Experts of a small language model.
Size: 12 layers, width 256, vocabulary 12846, 23.7M parameters.
Experts: 64 experts in each of 12 layers, a shared expert of 192 neurons.
Training: a variant of SOAP for the experts, 215M tokens.
Below are experts of layer 8 (counted from 0) of a mixture-of-experts language model. Rows are named router (the router's row for the expert), up (a neuron's input weights, with its number), down (a neuron's output weights, with its number) and show model dimensions 0-255. Each number is 200 + 30 x the weight over its row's rms, rounded and kept within 0 to 999.
Before each expert's rows: a language model's description of what the expert responds to; "comes before" lists some tokens at least twice as common just after its tokens as in all text. This comes from a sample of Wikipedia text that the model never trained on. Tokens count by the router's weight.

# expert 22
Separators in lists and tables: semicolons, colons, commas after list items, pipes, line breaks, and and, as in Logic, Buffel; 1956,.
comes before: "\n", "-", " The", "|", " M", " It"
router,205,223,144,200,175,205,239,185,202,201,195,196,217,189,204,202,205,147,203,251,194,237,190,193,212,246,180,183,190,220,197,249,287,196,268,195,194,149,181,202,143,193,181,235,202,190,214,184,170,166,212,235,239,188,260,178,171,220,238,207,204,250,180,183,188,237,202,246,208,191,195,186,189,127,192,183,165,202,174,222,239,211,150,206,223,243,259,199,192,207,256,146,186,208,193,227,201,208,180,227,181,202,236,228,194,166,196,185,201,206,184,196,263,170,221,220,180,225,177,226,216,193,198,170,198,210,207,118,191,212,204,193,211,177,232,167,123,168,161,203,203,215,168,141,170,160,223,214,126,255,184,211,178,225,189,208,175,193,224,207,177,222,200,213,133,157,198,201,156,206,214,225,297,232,189,192,204,178,180,224,201,171,210,157,116,231,146,231,148,211,209,187,201,189,246,185,144,189,214,217,229,166,259,189,249,225,207,180,147,187,209,189,218,217,213,235,231,225,154,207,190,186,178,234,207,209,214,161,231,210,211,183,148,200,181,95,198,196,163,194,223,206,181,208,211,224,194,239,179,217,162,215,163,224,190,227
up0,237,189,199,201,208,221,153,235,208,252,210,200,203,244,232,199,203,257,247,202,168,250,149,224,228,217,181,193,174,184,196,205,204,136,192,178,208,235,221,222,169,216,130,164,248,201,199,210,201,172,228,169,169,237,228,259,191,207,197,206,120,214,182,175,205,192,216,201,214,190,230,172,189,194,187,188,180,215,227,187,195,210,173,193,210,151,94,209,216,219,137,178,194,223,175,243,232,220,178,198,182,211,171,216,191,158,159,246,135,200,164,226,209,180,210,124,218,234,187,153,132,200,197,203,208,198,214,181,188,174,210,178,215,208,230,235,213,263,239,163,225,196,182,240,179,140,220,162,164,193,189,198,203,208,239,206,227,167,212,217,190,196,157,231,174,174,217,236,204,183,232,213,240,206,214,241,177,184,241,197,196,142,247,194,190,180,188,200,232,240,215,228,179,225,161,176,203,233,174,180,153,213,218,192,211,176,248,178,172,207,247,188,199,181,238,236,200,181,173,159,233,166,225,227,236,188,165,152,224,166,229,186,214,149,220,227,189,196,189,159,234,164,165,228,172,225,176,219,140,202,259,194,209,304,151,200
down0,224,205,130,191,218,269,229,234,209,192,198,210,216,164,203,148,160,184,152,177,191,182,204,167,147,209,144,179,226,202,159,147,266,187,216,217,230,199,188,228,167,242,239,222,213,220,253,175,211,216,203,162,231,154,178,211,194,188,226,260,196,200,185,175,231,223,215,202,197,226,186,209,185,163,228,195,243,218,161,181,219,187,205,264,191,205,229,181,161,204,191,182,195,199,189,187,186,199,173,233,159,147,198,183,219,197,166,167,222,215,169,90,233,206,231,181,181,251,203,270,209,203,189,156,226,188,178,215,218,224,182,193,250,192,253,217,216,179,136,215,200,246,175,232,135,157,205,193,165,149,218,190,232,233,188,207,180,162,164,219,174,221,211,227,212,186,145,212,196,163,134,210,165,227,206,188,276,206,202,144,140,186,231,196,228,180,141,215,201,179,255,196,203,241,192,233,225,217,213,191,226,228,206,204,212,196,197,218,241,196,175,151,238,180,198,204,235,222,177,164,230,210,192,211,232,176,216,233,229,234,194,189,206,192,180,222,186,133,234,216,192,256,235,172,207,259,194,253,164,201,196,227,209,174,206,253

# expert 36
Prepositions and conjunctions linking clauses in narrative biography, such as for, with, after, while, plus years after On March 4.
comes before: " the", " a", " he", " his", " an", " it"
router,143,217,216,197,181,226,256,241,235,160,179,184,147,152,191,192,178,181,180,105,212,229,190,183,182,229,188,212,186,174,164,190,212,246,216,169,160,168,174,246,167,221,147,263,204,169,180,178,187,168,201,228,217,230,158,186,200,205,213,183,221,170,245,206,183,198,209,200,183,220,156,205,169,220,218,190,173,231,189,186,127,180,145,159,211,152,236,179,191,162,267,161,213,233,162,263,229,213,194,185,167,176,173,140,183,177,205,180,174,192,179,161,151,215,186,189,144,180,221,182,231,247,228,209,180,180,210,235,172,215,177,240,221,196,244,219,229,202,229,209,196,156,162,254,206,183,162,197,175,198,226,152,177,192,192,221,189,191,236,235,162,194,211,239,144,178,189,199,150,234,241,202,228,247,201,197,192,219,242,193,180,173,218,208,230,245,212,191,269,182,228,172,222,189,216,219,146,207,145,210,217,230,278,158,193,199,204,155,207,239,181,209,208,188,202,240,207,215,161,202,183,224,244,239,233,199,196,254,199,190,162,236,221,156,205,186,186,197,232,209,236,182,195,217,204,221,180,156,166,139,163,134,217,184,208,230
up0,148,203,226,141,209,183,165,207,180,168,170,204,203,191,243,245,215,165,185,164,200,176,192,203,199,191,216,200,185,188,217,174,213,229,232,177,142,143,160,193,211,185,220,162,194,209,205,269,301,198,206,215,187,244,243,252,202,233,202,179,224,158,203,275,197,214,242,249,225,175,160,152,207,220,262,204,200,230,177,151,197,180,166,248,186,203,195,199,186,196,195,166,252,186,222,218,205,197,179,152,244,237,216,165,243,201,167,199,229,200,216,220,172,234,223,210,148,230,187,213,157,173,186,208,167,175,157,207,215,204,213,180,160,196,203,265,170,225,210,146,220,211,183,176,203,154,254,184,205,229,203,143,249,220,262,237,232,224,224,178,231,135,197,222,217,167,241,188,232,190,250,190,202,213,206,136,243,237,193,205,179,186,222,134,216,219,207,138,185,210,194,179,208,189,198,241,197,182,175,163,237,209,192,221,186,212,238,240,232,226,170,184,221,181,182,221,171,192,161,177,160,188,230,177,198,151,187,239,202,193,211,187,185,180,198,216,182,250,147,136,167,186,151,174,178,139,241,215,162,164,225,209,208,206,228,190
down0,217,205,167,195,227,200,187,264,226,247,149,205,206,197,200,210,198,198,147,224,280,222,150,161,218,152,241,235,156,147,174,167,197,219,224,145,197,140,180,249,214,263,196,192,177,191,184,221,194,253,131,178,179,252,200,247,174,218,211,169,188,214,193,197,194,230,207,177,205,161,172,167,250,182,156,230,212,212,239,197,169,215,220,184,237,177,235,199,229,189,250,186,228,211,177,206,193,205,245,189,211,200,229,217,228,159,220,210,214,184,213,186,162,217,185,202,220,176,240,228,168,252,189,173,239,184,204,171,170,191,186,271,227,201,246,205,203,216,202,227,200,201,177,156,199,177,144,164,196,153,204,216,216,162,199,212,228,225,205,224,212,249,218,204,146,212,243,176,173,249,187,201,248,239,255,214,238,309,225,170,219,187,137,203,195,201,198,182,202,165,225,240,211,205,253,172,244,221,158,186,203,225,195,212,168,189,195,174,224,195,219,114,222,221,183,190,171,173,183,232,247,162,196,197,199,209,147,199,217,189,203,205,230,191,196,207,222,193,207,211,180,245,203,226,166,224,177,184,247,175,185,230,252,210,156,125

# expert 39
Prepositions and conjunctions introducing dates, places or census figures, such as in, until, between, since, from, because.
comes before: " the", " a", " his", " he", " its", " their"
router,160,238,171,216,176,224,197,170,227,190,184,223,211,155,213,217,174,233,203,226,217,207,226,166,193,180,187,223,183,135,199,188,253,228,171,192,184,209,239,245,148,202,166,233,210,178,157,217,235,164,215,181,226,225,170,191,165,231,227,220,228,200,201,153,208,156,232,180,217,148,198,153,174,242,199,177,149,210,213,246,141,195,197,241,217,208,202,177,235,163,184,264,208,141,245,238,209,180,226,208,228,135,243,260,225,164,196,202,245,179,217,203,144,229,164,216,257,146,137,170,241,200,211,229,183,136,222,259,181,194,204,212,271,173,167,218,211,223,185,199,164,252,168,170,229,159,174,214,189,205,193,165,153,186,177,175,201,196,207,195,194,197,242,225,140,185,208,203,229,235,237,214,166,218,234,187,233,253,207,216,189,222,154,183,183,228,225,152,176,210,224,203,225,187,211,259,160,209,177,216,215,159,141,190,181,208,210,187,240,218,201,230,218,213,146,220,196,213,172,208,247,221,237,222,175,222,208,203,190,254,177,174,209,163,197,144,182,198,214,237,220,240,204,179,182,194,193,227,225,183,168,169,177,206,150,280
up0,206,248,222,198,199,145,185,169,219,178,235,247,174,209,155,193,225,193,226,235,186,148,252,188,186,168,217,178,205,217,179,178,235,197,173,144,187,167,222,202,201,187,130,257,239,252,210,195,170,220,235,222,217,208,189,195,188,165,179,198,220,250,228,181,199,171,242,221,219,172,278,153,171,201,224,172,273,181,221,289,214,181,192,205,247,190,161,202,189,168,206,269,183,209,210,162,188,223,208,201,181,153,189,229,240,252,160,210,219,243,199,127,201,221,178,178,202,147,163,210,214,174,177,248,183,221,205,255,210,180,188,168,204,221,186,174,215,165,198,214,192,193,204,215,197,164,260,193,201,151,237,183,198,192,187,182,210,209,187,190,223,218,169,229,172,147,230,146,271,215,144,224,202,211,147,191,192,213,264,191,171,222,167,174,206,219,171,208,176,213,159,210,200,189,145,188,217,210,157,193,219,194,173,176,168,237,206,183,180,192,262,228,134,198,189,197,211,228,186,191,222,222,193,255,196,201,220,202,128,227,210,174,207,235,189,234,193,246,179,202,267,244,192,169,172,153,165,222,256,219,182,186,172,178,198,172
down0,209,206,217,253,214,240,197,257,213,199,141,181,210,241,173,224,123,217,207,170,250,199,155,193,199,248,197,182,198,216,209,182,168,294,262,213,236,212,193,179,209,223,161,193,211,181,236,210,216,198,165,227,216,194,198,207,221,185,221,238,225,197,162,226,184,200,123,217,222,212,133,205,194,207,193,257,176,234,206,184,194,250,243,156,254,261,220,177,179,192,241,203,187,228,204,235,250,190,203,194,218,157,177,189,197,207,243,215,192,218,230,196,177,194,147,173,199,135,227,188,235,215,217,150,169,215,172,203,194,220,231,201,186,199,172,172,191,211,172,155,213,203,198,144,206,173,212,143,201,196,156,197,232,212,154,244,225,188,192,239,228,208,243,203,149,199,170,242,167,192,151,202,206,236,163,207,219,158,240,223,164,220,255,224,172,238,173,201,230,217,164,248,203,175,259,239,191,134,162,237,214,182,236,190,190,200,220,180,275,183,236,166,193,211,193,163,202,139,159,212,280,223,194,245,214,182,207,179,207,211,214,198,257,190,162,179,243,206,207,216,227,235,222,240,202,191,236,185,219,182,205,234,237,185,191,203

# expert 19
Commas fused to word endings, such as ed, and ation, that start an appositive or relative clause, plus but, and, was.
comes before: " and", " The", " the", " which", " a", " but"
router,232,197,242,232,171,246,252,235,220,223,183,184,267,135,185,204,163,277,186,216,197,207,196,168,154,168,240,214,199,191,200,241,209,195,166,157,174,233,208,198,183,216,246,144,212,184,179,207,234,213,187,198,212,194,192,165,200,194,203,204,202,215,182,187,224,208,187,164,244,187,224,168,213,226,171,207,195,166,197,224,208,180,258,224,210,153,224,169,230,165,196,168,208,178,236,192,222,210,169,209,193,254,191,219,152,172,206,200,219,197,261,210,118,177,168,219,246,221,234,112,212,202,165,242,185,183,197,230,188,190,203,247,234,186,208,215,213,210,167,200,116,224,175,190,252,202,174,216,169,201,222,244,195,175,201,162,203,141,231,184,148,211,175,180,147,194,194,261,214,196,237,197,180,120,191,193,223,214,198,228,217,164,170,201,176,227,205,149,188,193,197,181,225,157,219,202,176,184,223,159,178,189,198,260,221,191,179,189,166,216,216,209,202,144,197,163,211,212,208,152,218,209,238,157,186,175,219,291,208,201,197,200,203,180,132,200,241,219,180,226,236,167,218,201,235,166,189,194,223,166,187,134,186,129,129,228
up0,168,236,230,217,206,207,202,270,144,236,210,205,164,156,189,184,183,220,204,188,179,201,241,269,201,205,244,172,185,157,231,182,141,184,211,168,235,196,219,179,195,196,276,203,263,205,170,183,195,191,182,227,211,197,138,256,190,166,167,137,184,178,207,164,225,213,208,180,224,192,235,192,182,174,201,234,266,160,181,195,182,195,248,206,161,96,206,199,216,247,177,216,231,243,197,198,207,181,222,170,189,248,181,183,196,169,189,216,209,160,218,216,186,186,195,215,192,133,201,172,188,134,245,216,200,229,184,226,255,201,204,216,235,215,206,176,220,169,211,195,194,209,231,219,206,182,244,126,182,145,232,217,221,226,217,194,205,167,152,192,219,158,210,196,221,157,209,228,207,187,135,202,195,211,209,200,172,224,216,184,228,231,113,252,192,168,227,187,219,224,165,221,174,231,183,179,194,210,188,219,130,183,200,208,171,164,219,212,203,205,198,241,197,164,204,139,214,128,212,225,220,232,230,187,214,206,204,174,238,168,167,257,200,213,161,178,183,208,249,163,202,140,161,214,226,170,207,229,202,164,233,182,209,161,151,181
down0,237,226,201,200,244,219,203,177,179,237,246,210,231,131,247,190,236,230,208,172,168,194,211,172,214,259,193,230,253,184,201,152,209,188,216,194,185,174,206,206,237,223,213,257,190,224,165,194,184,187,209,168,219,191,165,211,155,202,199,218,212,213,168,195,166,184,194,214,238,196,225,195,152,205,229,213,213,187,194,188,166,202,230,220,199,168,114,255,237,178,216,228,203,186,178,207,243,202,154,182,213,203,153,199,216,195,256,219,176,229,170,194,202,212,178,235,223,186,163,214,238,215,150,216,217,193,250,179,210,238,175,182,234,181,157,285,240,249,182,156,182,180,196,211,128,196,196,231,178,234,145,232,208,207,238,192,132,212,242,219,164,159,215,249,230,201,247,135,206,140,178,206,221,238,215,186,213,187,199,213,194,259,234,215,145,213,164,171,208,244,218,189,206,186,198,201,177,297,158,235,211,210,192,167,244,226,185,233,272,194,164,226,208,245,184,191,199,183,209,190,197,167,194,189,212,171,200,210,177,191,206,171,221,177,137,226,185,184,171,210,256,197,206,158,174,276,223,247,217,139,176,217,188,215,170,185

# expert 56
Kingdom: in taxoboxes, coordinate seconds, name starts like Al, Van, Nor, and figures in dense standings or data tables.
comes before: " |", " Animalia", " /", ")", ";", " –"
router,164,182,228,165,231,153,166,207,165,211,242,176,216,198,192,158,226,213,230,203,160,152,179,191,166,195,150,201,212,182,130,220,204,203,180,218,207,193,249,204,196,171,218,217,237,198,231,208,164,196,178,237,168,181,186,244,221,195,184,185,186,157,210,264,189,160,231,178,182,246,224,212,211,170,188,230,223,202,216,154,220,185,192,165,168,193,152,220,168,198,209,175,220,230,214,156,181,151,221,182,156,163,168,222,275,247,158,204,250,162,195,225,182,187,191,169,185,205,186,196,141,165,212,197,233,247,198,208,193,163,168,128,179,222,173,163,222,240,215,166,189,155,203,187,195,226,244,176,224,217,200,168,235,223,224,179,215,272,153,174,219,152,260,220,203,234,237,196,206,218,180,176,218,180,213,239,224,228,226,169,231,220,209,244,218,203,143,179,234,165,193,227,187,249,152,195,226,237,163,171,196,208,243,205,205,164,204,218,202,163,213,210,174,227,238,156,193,210,204,248,250,124,215,210,219,168,169,132,181,160,230,187,213,230,251,198,142,165,221,130,174,252,209,223,165,176,227,196,226,198,220,219,189,234,221,153
up0,190,174,185,222,161,201,230,257,230,212,197,186,216,168,155,207,191,146,212,217,185,261,187,236,216,220,187,169,146,212,216,189,200,164,244,260,190,209,176,207,172,212,186,193,207,210,192,149,196,154,202,213,159,263,216,204,212,199,247,206,229,231,204,183,264,212,182,181,156,242,151,216,236,210,223,174,170,261,199,206,185,211,169,224,234,193,270,218,206,218,236,197,202,226,197,208,191,219,190,198,205,167,232,217,217,206,170,249,200,176,202,152,182,197,210,240,199,217,225,278,197,234,121,177,195,223,186,185,193,182,174,201,165,231,178,196,205,213,215,269,240,227,188,167,133,203,213,211,195,174,220,223,193,196,188,186,142,174,178,178,110,180,183,158,213,226,195,189,222,211,189,209,202,193,198,200,202,191,174,255,209,150,175,192,169,176,234,211,189,204,239,145,182,153,220,163,214,265,228,223,213,196,186,190,210,190,179,199,210,210,249,154,255,224,178,197,307,199,199,202,247,204,194,207,145,215,208,252,203,206,204,250,169,224,233,160,150,203,232,245,224,210,254,218,190,169,114,171,200,197,226,212,245,262,220,200
down0,224,174,208,165,143,239,251,153,237,211,224,205,165,182,213,180,193,184,240,178,213,266,184,184,166,209,166,251,142,190,211,198,247,214,249,173,213,224,249,188,233,211,224,259,244,181,183,228,156,236,183,214,209,196,238,212,183,223,191,176,176,221,183,193,131,171,232,195,257,246,194,233,160,175,188,171,266,154,211,228,177,221,186,233,181,203,251,110,186,184,272,227,188,215,220,197,180,197,199,187,187,214,197,209,157,181,225,208,254,214,222,181,189,214,215,232,251,183,183,232,219,213,220,196,250,222,162,197,254,216,193,238,237,176,142,197,217,208,213,205,208,211,136,219,249,198,194,194,201,162,181,182,172,255,160,236,189,197,211,207,171,222,207,184,193,174,182,238,235,241,192,257,193,177,179,237,201,203,175,226,180,194,204,189,151,154,209,180,168,218,142,219,176,181,202,189,183,177,230,247,136,191,206,170,210,208,207,164,202,235,193,209,173,198,213,217,147,215,243,201,191,217,180,129,188,206,219,202,224,239,147,192,176,205,196,198,251,301,213,186,236,206,173,199,208,150,227,184,171,185,216,247,206,188,135,204

# expert 7
Closing brackets after digits in lists and tables, such as 2), 3), (0), plus closing quotes, line breaks and coordinate primes.
comes before: "\n", "-", " |", " The", " He", " In"
router,221,195,184,230,178,222,176,214,202,150,204,244,199,160,195,219,176,181,175,180,220,191,189,165,220,222,223,212,158,207,191,185,155,241,178,243,171,191,220,222,251,171,201,242,192,259,177,189,228,174,234,183,213,198,134,187,155,222,169,228,229,174,135,264,138,201,213,219,248,186,177,225,189,193,228,184,189,229,173,214,262,227,192,208,210,271,208,212,225,199,195,126,206,180,170,196,215,237,167,200,223,221,206,227,179,214,232,173,161,237,190,173,200,240,238,195,198,209,159,233,184,208,252,231,197,262,225,219,184,244,171,258,234,180,218,244,173,183,155,220,250,207,163,156,173,166,186,224,185,170,227,223,227,184,169,270,180,213,185,154,158,182,254,235,172,150,217,257,196,185,169,235,233,209,229,182,164,268,203,193,178,193,179,169,245,249,207,213,165,205,226,230,200,190,219,139,190,200,214,141,219,210,171,185,232,218,228,237,166,212,181,193,185,216,207,238,216,211,149,233,192,192,163,200,178,212,185,186,269,222,147,139,184,177,212,166,198,174,164,215,164,200,201,122,205,220,195,233,169,174,180,159,192,207,225,197
up1,188,202,198,203,213,253,197,211,193,209,214,149,198,206,222,163,219,243,216,192,165,137,239,170,155,214,194,202,177,188,204,186,249,208,188,201,168,241,180,216,222,221,234,213,252,225,210,181,188,232,147,223,146,163,244,203,197,197,194,212,244,151,187,232,200,210,168,154,161,241,212,147,216,179,158,259,190,185,228,227,208,169,131,238,241,195,209,162,148,170,173,206,160,222,219,159,181,171,195,187,175,146,209,172,204,213,173,217,214,149,280,168,135,188,214,160,199,155,204,196,196,250,218,213,208,245,160,212,234,186,118,180,228,214,211,155,203,199,287,185,170,184,175,255,168,201,196,180,202,225,176,198,146,195,187,199,185,182,189,232,168,209,195,213,182,216,204,215,177,181,219,185,197,165,193,239,162,218,179,189,204,188,209,202,182,161,159,194,143,231,210,216,222,246,165,220,251,220,236,212,193,186,246,176,176,285,208,154,173,207,254,218,176,196,208,125,150,239,168,211,192,229,224,161,253,181,203,208,162,206,197,196,148,199,219,269,183,185,200,246,194,191,180,227,182,199,191,234,246,197,180,202,167,235,208,197
down1,189,192,176,186,212,182,234,199,182,165,175,230,221,231,206,162,184,201,177,159,176,217,228,198,195,250,216,205,187,185,208,184,190,202,215,183,148,220,209,252,232,206,255,186,160,172,210,204,185,235,178,227,192,193,177,175,213,216,240,182,187,240,166,256,191,181,244,242,232,145,195,199,146,234,187,228,144,252,188,150,189,199,197,230,213,168,186,232,249,180,230,182,208,228,196,215,230,198,237,215,178,223,209,213,163,221,162,191,154,245,218,242,206,210,183,143,188,205,175,215,214,161,225,186,180,179,220,184,193,228,215,254,201,231,170,203,231,197,131,166,207,194,178,232,282,175,226,223,199,176,170,205,203,230,147,239,279,191,221,264,184,165,205,230,248,256,205,208,190,198,232,184,147,217,262,121,210,267,217,187,232,178,231,207,198,167,227,202,210,263,213,197,175,217,222,193,216,181,208,160,172,144,162,241,254,191,262,182,186,180,164,188,195,140,179,187,221,184,182,226,196,210,143,201,216,203,138,208,161,189,189,208,215,192,233,200,144,188,228,165,194,222,211,197,251,264,196,234,187,232,198,170,265,184,189,156

# expert 16
Word-final pieces with a comma or period attached, plus was, is, were, in prose sentences: law, States., 1896., was built.
comes before: "\n", " The", " and", " He", " In", " a"
router,222,205,164,173,205,248,215,219,204,212,196,201,242,201,152,223,208,227,211,220,197,209,159,159,187,214,237,231,214,154,192,257,193,247,194,106,198,211,185,177,193,219,198,187,182,206,177,208,157,193,223,171,239,198,181,195,188,235,192,206,186,206,213,166,169,230,190,210,210,160,207,203,170,213,175,174,197,177,197,240,223,200,285,185,227,241,257,187,224,158,244,137,176,169,214,210,206,167,196,195,239,204,212,197,164,151,225,210,230,158,248,201,172,156,194,198,250,216,219,189,214,175,241,205,233,181,195,213,208,185,172,228,222,184,240,194,162,177,157,206,130,259,245,177,196,172,168,199,200,234,204,120,237,217,180,170,178,192,208,175,180,217,157,202,144,174,217,234,177,221,236,216,210,217,246,203,204,182,177,209,195,167,204,192,184,198,231,155,150,210,214,190,234,155,238,206,150,183,171,178,239,160,225,217,245,213,183,177,151,211,173,190,194,173,174,234,236,180,168,209,186,222,215,180,190,223,175,251,175,238,251,165,157,177,218,139,206,242,171,249,199,212,207,109,230,209,175,210,247,190,159,130,190,114,149,226
up7,168,189,211,174,177,221,182,205,173,195,282,176,165,158,205,174,238,251,246,181,139,145,222,226,159,204,169,167,175,203,174,188,172,157,199,210,192,198,180,187,182,159,226,181,219,235,204,148,192,167,171,207,194,212,181,224,163,183,170,168,153,169,213,214,231,196,168,219,193,214,222,211,238,159,115,196,237,244,236,196,255,214,151,189,168,213,191,255,178,179,210,177,172,223,198,215,198,181,192,199,228,203,223,206,211,216,213,240,256,196,207,171,209,185,203,177,114,202,191,202,157,202,217,221,231,229,191,195,173,176,173,143,210,177,152,192,191,228,205,150,187,206,221,217,245,232,219,167,180,198,155,146,178,242,213,233,201,261,225,210,259,179,204,235,225,195,238,218,194,175,151,201,194,148,153,145,215,157,199,210,210,241,178,204,182,219,264,212,188,195,223,163,186,160,158,180,221,239,198,175,200,207,213,217,181,163,204,222,165,216,251,261,187,198,207,164,185,163,239,207,180,182,205,171,233,168,155,200,229,215,186,200,184,106,180,230,246,198,227,175,185,198,142,231,258,178,231,187,239,186,224,167,218,166,270,208
down7,217,192,174,225,151,197,249,200,239,171,237,216,176,202,214,165,156,197,181,199,193,157,159,243,135,107,209,204,194,199,211,179,139,218,167,203,164,229,187,244,249,178,165,219,240,182,211,212,223,195,201,201,168,235,163,173,264,202,186,291,234,198,199,178,157,208,244,224,130,177,204,173,199,207,195,162,133,234,184,249,167,177,142,226,187,204,201,184,164,208,251,157,172,258,208,166,209,238,199,223,153,150,148,200,193,168,194,159,191,153,221,181,165,214,192,176,206,187,241,198,186,188,215,239,169,154,217,205,210,207,197,191,211,158,244,181,193,251,205,226,187,172,193,223,158,185,203,183,207,165,201,197,219,244,234,206,216,200,240,229,199,198,207,157,184,159,222,175,214,210,249,215,170,203,170,199,201,217,229,242,215,221,251,204,272,219,224,213,139,214,215,209,268,181,198,192,171,194,158,194,175,204,183,193,216,254,205,237,158,217,206,213,201,211,238,177,207,194,130,186,184,257,224,254,193,152,169,197,195,216,204,185,172,226,179,232,185,155,194,220,215,268,176,219,216,249,244,186,216,162,175,184,204,199,212,169

# expert 62
Numbers, ordinals and units inside tables and stat lists, such as 3rd, 8th, km, 36, decimal percentages, election swing.
comes before: " |", ";", ")", " /", " –", "9"
router,228,230,204,211,195,172,210,173,222,177,224,232,313,155,192,206,186,150,195,159,205,219,174,157,201,233,182,171,208,237,161,240,218,219,141,164,181,153,204,221,162,220,146,240,192,187,158,165,148,146,236,205,209,214,173,187,156,216,188,213,220,212,203,196,177,205,185,219,225,222,165,183,150,137,204,181,211,221,178,175,248,234,169,191,223,253,190,197,223,206,259,202,171,226,169,163,218,220,176,171,191,202,188,254,238,166,204,213,193,211,144,210,201,230,244,226,151,210,195,256,209,180,231,172,168,254,215,166,185,196,222,190,207,173,216,198,187,197,180,235,207,221,172,182,132,216,190,222,162,256,230,152,215,183,179,181,155,256,205,149,177,202,225,235,227,179,205,210,178,227,217,194,235,210,268,172,204,240,193,198,188,183,193,196,165,206,156,229,198,214,240,188,229,177,151,137,190,205,202,175,210,207,214,165,205,210,206,223,222,153,161,204,213,261,218,216,200,223,181,244,211,111,185,231,193,231,192,182,220,178,209,140,181,229,217,189,166,171,200,223,192,266,213,238,220,226,191,276,175,169,169,244,228,247,218,194
up0,230,245,216,188,172,136,198,192,186,203,183,182,228,211,162,132,241,209,238,223,188,159,237,220,212,193,196,218,200,205,178,210,231,209,229,216,218,209,210,214,213,212,262,216,242,193,222,198,205,166,191,235,209,121,140,193,191,194,233,165,217,155,212,223,168,193,186,197,193,140,218,209,210,202,189,228,185,233,224,178,200,185,191,195,226,204,214,188,224,228,184,152,194,184,193,222,221,182,222,211,209,182,185,139,238,203,177,218,237,194,208,214,221,234,192,218,155,229,275,159,115,195,197,205,210,217,174,215,212,210,182,200,206,199,148,166,225,248,264,115,229,240,193,230,199,210,158,139,206,193,202,224,155,178,194,207,189,221,207,227,175,171,166,271,224,256,160,247,193,201,203,201,212,158,220,193,217,192,262,232,213,273,245,207,221,255,171,187,165,202,209,188,240,201,218,187,234,194,222,166,177,152,199,129,230,130,173,207,199,192,174,237,211,185,207,199,170,212,142,270,219,231,181,193,235,180,172,220,220,216,214,205,206,183,181,220,143,210,171,216,194,253,239,202,242,99,218,160,223,189,184,226,226,217,241,216
down0,223,219,231,186,169,232,182,215,169,176,206,176,208,212,191,194,230,200,217,230,158,172,204,232,182,197,184,209,188,179,185,205,191,183,157,177,157,211,221,242,166,223,220,204,244,203,197,190,220,222,204,225,237,228,215,163,157,179,218,183,205,195,248,155,111,253,150,208,152,204,198,97,166,202,186,237,297,184,198,129,186,239,266,185,188,172,249,215,159,244,160,197,160,217,164,228,201,180,253,200,320,245,253,193,235,219,167,233,241,207,151,198,158,233,256,224,203,225,180,194,181,164,204,253,246,162,212,252,213,231,186,219,235,164,191,218,227,205,207,199,205,210,259,198,198,231,202,219,195,177,174,207,178,273,210,219,217,230,180,195,249,196,218,213,198,180,140,175,156,180,180,210,233,222,199,175,235,205,190,246,198,211,193,212,185,183,219,227,259,190,174,224,193,207,196,188,190,192,238,202,224,182,163,195,265,173,215,170,203,164,204,210,157,217,237,176,199,241,195,164,232,177,207,172,225,193,197,201,206,237,213,156,190,257,205,167,229,234,253,200,183,196,197,194,215,222,232,202,192,183,196,172,199,191,216,177